Weights of a small mixture-of-experts language model, trained from scratch on English Wikipedia.
Size: 8 layers, width 384, vocabulary 16384.
Training: 561M tokens, 4282 steps.
Below are experts of layer 5 (counted from 0) of a mixture-of-experts language model. Rows are named router (the router's row for the expert), gate (a neuron's input weights, with its number), up (a neuron's input weights, with its number), down (a neuron's output weights, with its number) and show model dimensions 320-351. Each number is 128 + 24 x the weight over its row's rms, rounded and kept within 0 to 255. Numbers have three digits each.
Before each expert's rows: a language model's description of what the expert responds to; "comes before" lists some tokens at least twice as common just after its tokens as in all text. This comes from a sample of Wikipedia text that the model never trained on. Tokens count by the router's weight.

# expert 9
Description: Past participles and main verbs after was, to, is or be, often followed by by, to or as: used, released, written, collapsed.
comes before: " to", " by", " in", " the", " as", " on"
router:117088114144109104103130157130129121133106153149114087168153115142143123129098098134170157147142
gate0:127101131141135189139119142091057143137097182116121127178152171135138125196130128108113144128163
up0:163126156147140126155126126129101136086182122153130116154120087119147174133209143071148135146160
down0:148169159144114178171106119131116134126158193134156134067067157095122128144147096102118112111147
gate1:143121128139125129155120158123136142110140097128125136117153173127111096138111056118175106126146
up1:095114129118123143105128133115087123129110117110144152137111066119163087121125179147125126145098
down1:122131139164100069158102127141128089177144163110145089139148137145180108124151131128113129097148
gate2:142076125126127124093142114121178127190084087117129131225145101130187147079168170150106128172147
up2:131116138160145118205085102170161127113136119131166130115110128150129091073112089143127076114100
down2:126121112134150108148100149114139112111128137150138111146177138105110165129124140095187128095144
gate3:108142146074134116135120144119135138114127134126128145179150110115119136095155159113125089115115
up3:110134130158144128126105106134174134154130145119098166123133083147140153141115180128112134094134
down3:151128154147145129093119130159079174103132095104101083112109129122146105107120141125149130122123
gate4:111120129086108139116133116168070109128179132129125133090105079121100129130129091134163078151121
up4:097131144143179131129127147074112138136082120122091104127162167106144070102105136092183148098135
down4:143062137135134127158127125124141114147115144124149135129179103128126128123106102076097132136144
gate5:127133194145144123133137113127129121108155117052133119100136132142104110138089097145135104144118
up5:149128137125161162153144094147126127181135130107125105114157201150123086123076127127154132133168
down5:141123131092156124153111091152104073160139137128146147141139140123175084160109138118094141152163
gate6:153133127085111123139121095130131135139127144161163134110087117130112127082130143128059129138141
up6:119165166112135127126120128165147116134144119127117122146118129118070121127114074095116135133136
down6:088194161128118140197130115164122135152146134154126138090074171124137133141109114108146100144128
gate7:113133108148114132116120140139135128164083126118127120152107139110138117107154097138115155125142
up7:153124153143114127155129182113144167134128145152100124113176127117109120115141113163130113123118
down7:141111109143148131120113127115151120130164149145109129121087155152116141168110166146137112132149
gate8:154132145143130128082139076128168162067128127140118124118064117092103186101127165111100117118163
up8:156128079080123088106143130168149119107125080143133096104160140125129128176159129139122116116165
down8:148106130104149093130127089127122102136097177091126193122116119167118127118139161121114111132163
gate9:157144135107154149140084125139162134128129126086114097106106125105130112162089117094153135163094
up9:130117174134111117142116127146141165129104158145127126061126166135109109183153136136124130157146
down9:128132087157126122164158118136112130179104143095156127178129112139153106123106118125121090123116
gate10:147140108131149135152097136102088136123124136128143134161088141121142131129118120171112129129130
up10:137130108131126183070123140175145081198137122112139136132128162160137158123058139109132159162127
down10:138141132162104125155097152153143124145139115100111135130177121141179144146147083080126110132127
gate11:118128143080134129153097129172097117110171102084113192098125144139096162106128132120102124134110
up11:158136093145130126157147181117149164121118123140132120128130107127120127105090114135079127162158
down11:132129094118134119124103161109146136122131130124149176159131126093122165128157148163154101119135
gate12:123106130101104103131162112158098135111147077120100129139148153088125103120104103127110127116159
up12:139175117084149128104174124094111186128129131156130124119139090137134135089118131184087153141150
down12:132109117116104159129128155160144127131135123141124118150109189127109119122118172109076123150153
gate13:130171160148153125137133068144111156156162106141114132085115110173099130129119130132111161151169
up13:157129110147143134142147128141130092141131068146159135140156153095139119106142196121160129129068
down13:111167101140133130109124177132131070120133110168162106142086113114126127190122157126151089115183
gate14:137112122127117124143130140175123126126089163145148117122138142115124088126067133107139102116167
up14:124143198140115112132164160125140108117124156112145123121121136126097206077157123167123124133132
down14:134144163114160141146138147110152151112120169073149136138116164137105140096095137125179119143132
gate15:131103132140144125136091151161187116120136194084118136123139132116159127122135131122116095115116
up15:115168115094134148113115176155168131095109099118127160159137152119128104174131129149143123068118
down15:136156149145159136136110131113064144087189125138163115090115111127089134082144104156133112125133
gate16:145070121137134135117153154139155114079118155092138143084097109110146131137112146122137123126151
up16:113112152176090149141086112172133141105125140075162165071107104062127171158096126182076096085144
down16:132134109106124187114130147154148146125104095122094119138102141161112117105132169115134154160122
gate17:110131109094124138098130131156100119080146121134149197127114115149106142169135115121145123125133
up17:115097121127124168115157124115148122112133107126092126143133165122169135129174179061154132117131
down17:135131143147145088201126125145133150158165180148117127104145138104130157100102096063136087153132
gate18:120105109122155111151110125095117141122133090172131079130100139142093128113127143114092148095128
up18:125093111110086112161153161132128164115127099135162141194128129126133129131103131128124153134131
down18:156120141089106171133118162151123150109130103133108128116082114100096123144129163181151136089153
gate19:118121133077154148163090174140152128148153117120130131140100091104149132112058107143148126086135
up19:102111129095120147153088122105100081154186121163142130156161097154149125170102121121163123114094
down19:134141119150157116150127150141117124139103130141146103125135148112136106152144105114108073134139
gate20:123149132146153130151177125138097131074102148155107128096113134141141121156121116137107143126161
up20:097108122150079118138049146072151137118102141140182089107129135144118140168135110128134102102088
down20:162123105161151104138111115159092110213142163147086164133133115131144173120119145124082129124114
gate21:120093157123145134161134109170146114130180140086162173095114200147129131138083079108163090100111
up21:118072119136117140143124170123140085135133155143100118143153126131092183146131143133150150128133
down21:125141114136115109161098146181122126131107176114104101122152122094108158094168109138141143123155
gate22:153150093185147134190154160128130132173141102135078145137134118135112146143113146125165094140147
up22:121115103175117184128115146129096113130105138148162142187140129134142097154150138154113153118141
down22:123152158118109131135112149142102055128126176105130124118141164124097123125132104129107131138161
gate23:143113128107114154132107134108138152132138137129133175110132104122114120173123099140134130165117
up23:107104094102146100129146103138129085103164115121128128145120150154121095143128118119112086126103
down23:154138122092191163117133106150121152121121131169145111139117162114071124117105144138143122130129
gate24:141109097110095127133141105098086148167125121119122127156139103105129137156130108121142148151161
up24:098113127107116130117148128127146107095085176130160118099092104107192112094166121114131095111127
down24:124157097135136085117100132101162117132092155141126112110146136095121107104146132113136133120185
gate25:093183122140105127128141155145155106136125144127166132084141107127133085127140136162176113131150
up25:123113176139141111083089135143130192143132119133101108125108138140142157111101127134144110128130
down25:136064151067101114128118089076131128184176146110109150118120098124107151131099128126082120100132
gate26:083155126126120150085133237144164118126123122122085106161164083115206094099092129166156132132084
up26:117138171129102185049095107153131108115144122143133139156101120125143133142153117149129159133118
down26:124136130078149155101128128152101122099172113132139156125142090127103125145090124153123146119124
gate27:139147105128143150129136104145134086157154128124118147140072151132151105078127137108146117131080
up27:131096120097122139122132130127148128120146129087137137111126170128125140126111159101118099116134
down27:103163144064138083121186126189111156124108118153118130148097109154121139118108107123116123159151
gate28:126146114113142110134131117119096130126165123132135145149130114105127136079125183102141145127105
up28:169137164153183120158115131124124139129129143065153154116157157142105150137111133146124070116076
down28:119118136154131116078136175124134120089126106082122098114143121145109103144128128167140132147123
gate29:145112147102107130118109115123148131116149145146116109090131137123116147130128085098135114107104
up29:135144129086097116125153129142145124101100098149145144118080082140128127139159143168119116148096
down29:151132093131116147116142103162144148168133137118110116128155145164177103119147171145114158156078
gate30:122144119115135127093128129092127125143131115134133114095131132095126094122150092103120098091092
up30:126130095115099160116114100141171095105103125113111132156100095113179145134133090149139143140097
down30:134090109152156113164156143136080129139131131134166067147088142110143121166120118090117130131146
gate31:086172136156139121150120129155140190129111126104124160105078144115100170150119115129146094127107
up31:110118123140130142185118140133160137119105135100127147084102178106086131110131160134117115126127
down31:132120131120108146114128094136182126107089144130123094137133083130161122090136123117137119111111
gate32:151118126113077140112147118112126140140126160124143105216188066137148107199128112118129148115139
up32:127156111129148128148079118154153158100134136093105129116119180090102112136111125093129113127132
down32:127125088146120139136129133102138135155138165126100142099102156123135149141115130103114126117141
gate33:143152163145131123133140152082097132141095102150115164141130150142170137168161126133121140188135
up33:087118178092098115151100089068122143153126139105108124136143153142200128086145165170137135117130
down33:096126102125135144122139102137154088134120114130120142183095069126119087099132160193146155123100
gate34:128090106158126124134129149148137068148150120133159129143120128139149121109075121123143143143134
up34:104129086137121088129151109121127120084160093128121172166139169138109159145140146138126152150146
down34:111093096122172135106158093112145141194103129102130136118128106160132166138119159082123119151123
gate35:101148138088134156107135104145125138080120112163138146142139148128134126106113152092134126105119
up35:130111172145106149115128190116148137069091119090106128138136134103160152116167114139122111122148
down35:142071124109150135113126128122104140183190115115131175145125117131107137096120104108121128129111
gate36:124142167116089139093107127136100128118169112123111125133141183159134196144120109085129188121125
up36:105154140160180112161137097097106130101133123133145151115103127123122104107118166157110090093105
down36:106143089171126090104075176131149127118123174113132109129132159100129146143139185144122131140175
gate37:136113127135114134113155140135109165130122128155096119081136072138171126135158106187137175135143
up37:132074161125117127105144146088109175139102155121117147124125093131129131128097147145120104135064
down37:146132151123151146138105076146133093166142124115135097116133140118116124126174106110133101157108
gate38:130150159128130129163122156162174133093162086128182123135099101091155152112129108113140176118173
up38:132155139135104142102134121102145126122150118131130148185082125143135117136104110161122093174102
down38:093118127139158129128078141130118108164112160100129102124126113116116121148145098159129088106131
gate39:137127134130128127103107098129140113133153128184132097119144129160078078101154127130128133134143
up39:150106114130152130170092121106124115092167117163131146095133149107126103102144157121178146110115
down39:131146085083113143109125166178118140121113096063107117171122106132116145156127110101103162124153
gate40:164153101097151126162113132073121157115140119127144115072180114111129129101105120128118139142123
up40:082146134140107108093130152155137165130125146157127121121059132116097105125192129152103138103117
down40:155154099190148151106091119127174149140152159137111093143125137154120113095179128146168135099114
gate41:150096102149094138177145139085131155124177110182150120099103140131137106148052130075113122147136
up41:158145138106134115111108103140145104118151177113073156064129072144080174127133049107134087112098
down41:158204096162117123130156130153071115136096148202137140124115142115143122152134138132133131161131
gate42:141090094132122157117109128106106132167133174098093091074161114146139122162128093120148147090114
up42:122119129126129086062092128125124137073116119057136132162084119153091141106145156091091126124119
down42:136157132098137167159119125125111100106100120095136120116111123136120116107144117049126169144131
gate43:129137143102131140131076129122128129107127139067138132154138104115106128149064121128140131142115
up43:114069121117124103108131116154115188097092102168135147108095110128104165160141113138107115086129
down43:161118160145125103115106144118149123129138116130138115109103139126123139141146108125136158148140
gate44:151115158110077125108129077103132117101124109143146118169072121114095131166123087094132130140129
up44:092103129148118147114114133105114122121130120126121135095136109108148084134112192125088156163137
down44:118126149148146097184119132146126135099160142128110138135162103107118172149140131087081088088146
gate45:109123098136150104160128151103143143107140119131137098099144107135119120168104083133125125114089
up45:159162111175154103159135144125146127136121116096133130165164133135088114138094133141150090096110
down45:149119087136148140162154129150132174125166132168093108076144134112137078110134146153097144125121
gate46:139146138079158153136139109128129100130125110125129135130092127132134135152119088141150121157115
up46:124093127172148131146137121099116119097168147094179113163118119105163098154143104128126130181116
down46:160076115086127132140127118111127089097102112111066125125069165129132147132111179074118128118126
gate47:136115132131127133152121131127157161116128125154128152142157114123120119048131141146116130100124
up47:120159210149105133129079133131113082103139135100094088121131183128134167138121137059128133121131
down47:108095107109116135092137190118122164155124080163134151102131157152090141127131145193163121155105
gate48:097118151136167162132110140134125143131119107128140150107127155089144146205153132156153096124137
up48:169125112097153135083147154098139143145111118107107121115097131131114131145108141136138103112124
down48:146119114068232128104160144127105130175113130140105119114139109148106119165112150108130141089113
gate49:129134131137121129143129121148102091115136122109129129127176098129160118101126122124123108098106
up49:141190142163161115109123118114155138111081110110156181109063123132118115128151139177139089100133
down49:150148128154118117141140088089110125131149136099114137145127164146180116148099106137087140174091
gate50:107110162079119127091129122180133111124107147116139179135131106141130159145147093148114139085139
up50:113149150145112157091169132159091147092141104096109160128142157098119148169140082088168104065160
down50:107187131164115187117164166126128130126144051122101096114129162123188109122139133127116128116171
gate51:182129073063162120137143114152138137132171183147169132144112118119117126126149114129085130162127
up51:128145136124141144112149123133144115174092102156137129150139121131071146156100122093124133138138
down51:130155164180090166116126145131122131124127111152102122090136161126152123124105106163152103125091
gate52:166162151142133165137123133114197181124139101137110092140194143158122122132146098131127127116144
up52:152091139103135117133121135165127106127104124100131162136157125139156149102125138142094121135091
down52:167130124134135139108135121098139166144171137152111153133126143150127110126154097114115140099155
gate53:145105153104133113131180126155153155145098153099129112129117159126180102160141129154118106111076
up53:121105174119111173086118204131126071091128119137123124128132184155111135103119106099155129138118
down53:146172147127182159111117049131122116127168125144150101101138169114115144134152119099108080155100
gate54:130108104143094152129128123137096113133127115121139093158123121140130096137157158164095121112148
up54:125115106123144071093138127133113119105133148140161114074125123110118129120149070079086117086091
down54:079120135138107123103101150143151101096125143092132139179137120151190123120159120145135129118111
gate55:127115168136155144118129121176134149154131129149113125071109149073125183094119191111117072090133
up55:120135105128125174110115186119107144133127131115143148213127146126136115139135092162120148137119
down55:140112157127113108128102132119128125121123127150152096132171152094093155125137101091144146097143
gate56:121141124115176138148112122136135109179164113159129119139128127161084148079147141111147118110164
up56:125132153127126129104137105106125115163102137154153118139086122116127143139083075145142192151123
down56:122127133131128158132125118081104123120143122125140125139131203122133127133104135133122165170115
gate57:123164156115133089089140117139152124108072099106148132147126166103153086120149099158149134110114
up57:144101122115113116119110141131113085121176145116129131115120109157124178182137154115149116120125
down57:092178122146131168113126125164167105122149180152125112070178100108141119156176129114100121175114
gate58:157126155124130132160113159130135129140084157131141153103124111105140125125139129175115118135120
up58:123131151115123141137143084137101122124161142122180148118112189148131105127125096120103121116138
down58:155131115110134158167132116127147153120134108108129117136078136126114145120136131109077081080147
gate59:123123116142131133203127127212106090129150135157148124086122126105125114103118125179131121119134
up59:141154146159120147168114172150138108087114135166142120102143142093133118124131119121143159124162
down59:074156134111097131127080142134151138157123124060105165148117138159169115131091091134095138124100
gate60:138201124139147105128133102127123111122149151121122114167123202159087133117146109124130146151118
up60:132128139155141157112185127137141118102123129099140127103129140141133097169117149127113092122120
down60:114107136166115072128101116137096106159156185123129116093128142142131110131122149130119132115164
gate61:136080181145141117122136083131107127168064145120090086111136075100145122140124152125114142102129
up61:102130117126101151143122086131128111160163114152127127145136123128121119142093115142149133145164
down61:133102157100174148165117136132125159188116138145128129085078128126137094138098078110129140165109
gate62:135190115116133158121124060121132166171107176189135120131124100111146108141074126177131142127114
up62:166134124092126149148132147141137148196149103113119122136109117123139129142092120090127106092157
down62:114107098110120114104155131116147111188136109150081164077135180155106139122129116122104135098140
gate63:134139165140124088121156129114158109122118139120133085122105117133157095148131156142173176189182
up63:102147120140111094100134116099139125131061129127147112118135072139122146147131108133098148157121
down63:135096136140126181138153163109131156148118127137134137089099114116153160139110121188110087141142
gate64:122109107111129124131127119122127115168092098151171111170114090131127133139069133130104119117132
up64:119119141160118127152100129127123151102061123134124122120154135102119107172165160139156114142176
down64:122120129050120108112138128082127111108122105117137114213117138113162101118139129114157140125129
gate65:138165163104132090098117107153157123073142154120125144107128134126086150115119129093130129120139
up65:096111144096104139168125143127120177110114126146110099153158162127136129134133138108138117127150
down65:111107143132132122110114141108112111186188095100119132105141131145141111144090091082144133133121
gate66:132150142109120134136124127103121143094092145128132108129135145144129096148128128136149176126148
up66:081118167108118120159138104129132149125180124099166087163150094152148141135131131138112159139111
down66:148120132106174108131125122131117100156171127105142109140131129129107082140126121109131138097083
gate67:123106122094116147080096190097143118145122115164146092116133125130100128146146132115128129153142
up67:118168165126148156155130128143182131161185098107125137131142175162133118059131118124131146138111
down67:111112101097138108093136145124130173109055144118148129089107167151134105126137172153149119145075
gate68:088114119142119124113162095071140116121104100128098137124121120145105139080128169137128172140099
up68:094107152095114140119171095118118122083129064109137123118084123137101190113079118130135113126134
down68:129126133206126139096177129129156115158130132112152156144124092148124101109152118111073134122094
gate69:135164093147131173139142143180098146125137126133144157125128135156113157123111149133109120128102
up69:137118116105114130087114119115105197115177104107121165122117090158137090169129166126129128160144
down69:093160149145085108100105127121084088080083117116137089140122099114136115160120151149160073130125
gate70:169129158130161143194119141087142143094157116125110114115144106126116113164121155168108130091102
up70:103115147093124110168146068135138119126122127131148099139083109100080125072175113104149084111116
down70:143169115130135164127146140174129099121109103120126122110146104132096119124133110132109169127120
gate71:120149129120148125165129139108116097130134145149124110153152157173097148093105106125154122125126
up71:171154142123147082092148145159116148114081141119117128135151148140134089136125138123108113132160
down71:200146121120097119180136096109128137134129147143082122145131149116150125072117140133119131106155
gate72:127136120122126127065091132084140148143098162129113070136077166111136154109147098144132098134115
up72:128157111108127117088103116139176156115118108181114129136117136115097121124099091100134152132155
down72:092106120122122123145128134134140149102112131100115137123124121095128130170139130146094131131161
gate73:127165085125099183111104162157138127133145128112130136166144124118145151137069143131172120109108
up73:184159142127133115133135134143093124121147154167144147087154060108132153123133121125090143135134
down73:076150166141131174147125163151165125120108127143179134121135170101141127139160145170146108133131
gate74:165157165127137130093132124156163107127124133134136102089126112104077132121123107127118104108125
up74:132137138168131160129076162122150101136123115143111093177163129164152146114128090171124130118102
down74:132186162156095140134135176133158111074122159127145130078115130128110094104153086129151123129079
gate75:162110132130123082103148172140124156143126083076112144103161135135129091104161200160135114101165
up75:150131148133119113130099167100140138144146153121120121052165119114193083088131137148136148067100
down75:146123112111086160114132129112138110144186131136120143100138172130099107128149132159149129106129
gate76:109137136132118115158096141131095122172182090112138156133153127125107146142121123089130104151104
up76:101132201120107161153140126160099116081187136136189103112160125109123123145141070096132123129126
down76:096145105182130154107168166150132103078118135119140151128142136132101098121117113195124140152147
gate77:152152148174139113119057154198144156138101150123130147138119132144142082138134155090107095104172
up77:124083168093128109122123110118094179133124112095084136119138129120119127129087122137125097065145
down77:127085104092106137113177177129131155118150129136103085121134175152122138125130154128143092110105
gate78:131105145115166147125107130116110125076145145146179123150113120143136123203129117131142090147105
up78:131146164158083134129136167117110119099136118132122103051111163121118111153139144082091136134146
down78:185103110103153101140095128131092128200128130144127148137129192164138116137114106116135129118101
gate79:129154154154125114133125095103130135139111111101090148133127148145102173142151129090147118113171
up79:150143132124131131079106112121116108152170106130139113206134055129156168119140121094152154158133
down79:118140154087117144136158125182125115134128134132124112112129130124067126149174119084114085155146
gate80:105077133099104166148147100176080134153166119112130126144169096128127144150129129135163144121182
up80:126068120155148086149091132119136128119102108085129127165148125163159124105136097124157134146145
down80:176140120135149155116109052120121123128116133144177128156147105146123108101128131174118147155119
gate81:156126129093136150104145163180127127059120113136140135141080146129149083130135108139180123149101
up81:127133132115163110105138118137124127148162115097111138140084107145123115105115103072094127066078
down81:142196109106132117093168117127118076163145147123096103174127168090134111142132125104123114084128
gate82:096119128156135110109185148115126133098117117132100114080102151131187129085140127127119135124137
up82:120139162157072133112113106117130130126107145150098102136142044133110137120085086156131153131087
down82:134130168107086108094121120132119174130107126127165139126095083149163137200124129131104121155143
gate83:118151049136137115123156118096111126124139088152132146166148131160133130123101098164101109159147
up83:096125153157115121182121142091104129101130109124108104154107081114140188141121088155114104096132
down83:124143128089142121110166138182144135173123063135096125133121086161135152123095102095083114126127
gate84:101116130124152176139152121127133093122123156095134163159076123154160161147162101118197116124101
up84:125160138109160123103098105117140127112112066112138115116107112122084143124148158127134104115189
down84:123164058149139132097166111162080087132136148121148119129132132098115147162124085120113157153094
gate85:141129087141118109157126081122097123148159103117124113087099127137161143140102139078134133118138
up85:099077162140119130093129150129126148127098147189140117137085138147097091191081189147107127139145
down85:139107144169161126132106128113095116151140096126178123141107115109157141132133136169118096125140
gate86:121114079114122185132122122085127078074103132145161136187122126153112124116133123175150138182154
up86:094103105130079125130157117164056114141138112174124148130127133087150141105104172118137129140168
down86:127125134170071122114120153144136148103131110124124090133097132126142148165161107158136143130151
gate87:138156124139128139098099143129110135117128143092101137128130140138115160155096122132128171125094
up87:114124090156120146134112131122121132138079138117158121126105138108096077124136151147151151149141
down87:149142078067138129145148094179148117142062134165142181121108101132126114140126155160128116180154
gate88:107132149131127124127107151119127110126125141131183152159088108102128122109124117135107119109128
up88:132068120139109139162140147133133107149097107150127092188142102112129190132100168190126155181136
down88:113139142119135126115088113153114158149087117119089129109123108147140112150107132083083133123129
gate89:112172123142115120104138132161127108100134156138129136083140110118062128132124128122136115103140
up89:118114124126123123116136139061123156108097098133138142158114119123129122127141127118111131100119
down89:147131098082106114147118166079130124119128101120174102120093124165134108148136163129147154122130
gate90:125128165175135141145129139072099156088087128123115130131145150138140160082136201141114141127105
up90:182223094124143114093135111133122131166130110165137124134126109115112103141135133112153176202127
down90:129111118106136116136126114095117142123144129151079114128132147114120148109125138115155149085195
gate91:123127111106161129099139136102129132124116124109109131115127173199128121156130095115136153127149
up91:103111123126091129144113113145143128172106143152146138134162138125093126188171153127123082187090
down91:170132073092135119160126107103141144117128135176081108068131142120198107135111122107130109124128
gate92:113122102146099141121115124150116090152133141133150175167155082122149129074114144123121124119124
up92:119114178112135097117101066114133128162131106160133122088105095160135136121108080105115143143119
down92:152141109109127122136128112119137129128154132089146122106141136107110095133173098135116108097146
gate93:112134086122145141129167121148151152119105141145144164159108115106139167093171150131092124137120
up93:120143119129131196126134100152077147135157126103139133157115111160133126143096130094152167119092
down93:121124128151125144124087106079160126081091149114172129095114096120128140197124073145145154135131
gate94:134117153125141119149122129138128145102158113124128143108112151105105186176133129128128157146113
up94:126166109113115140111068122105118131128117113112136119125109102118139106126116141139126100075158
down94:106137141177112120125134079116110090116138129130194139132152126098129128083139130178164129097135
gate95:123142127112139063130155134159091173133127117144111137135143099189071124114119133176137074114143
up95:127129107123123131093127123110184126158143151127159106157107137113139121090170062117108117164143
down95:114165127128121110135126115123128117131149146106121126104158140123141212088156135133139061120151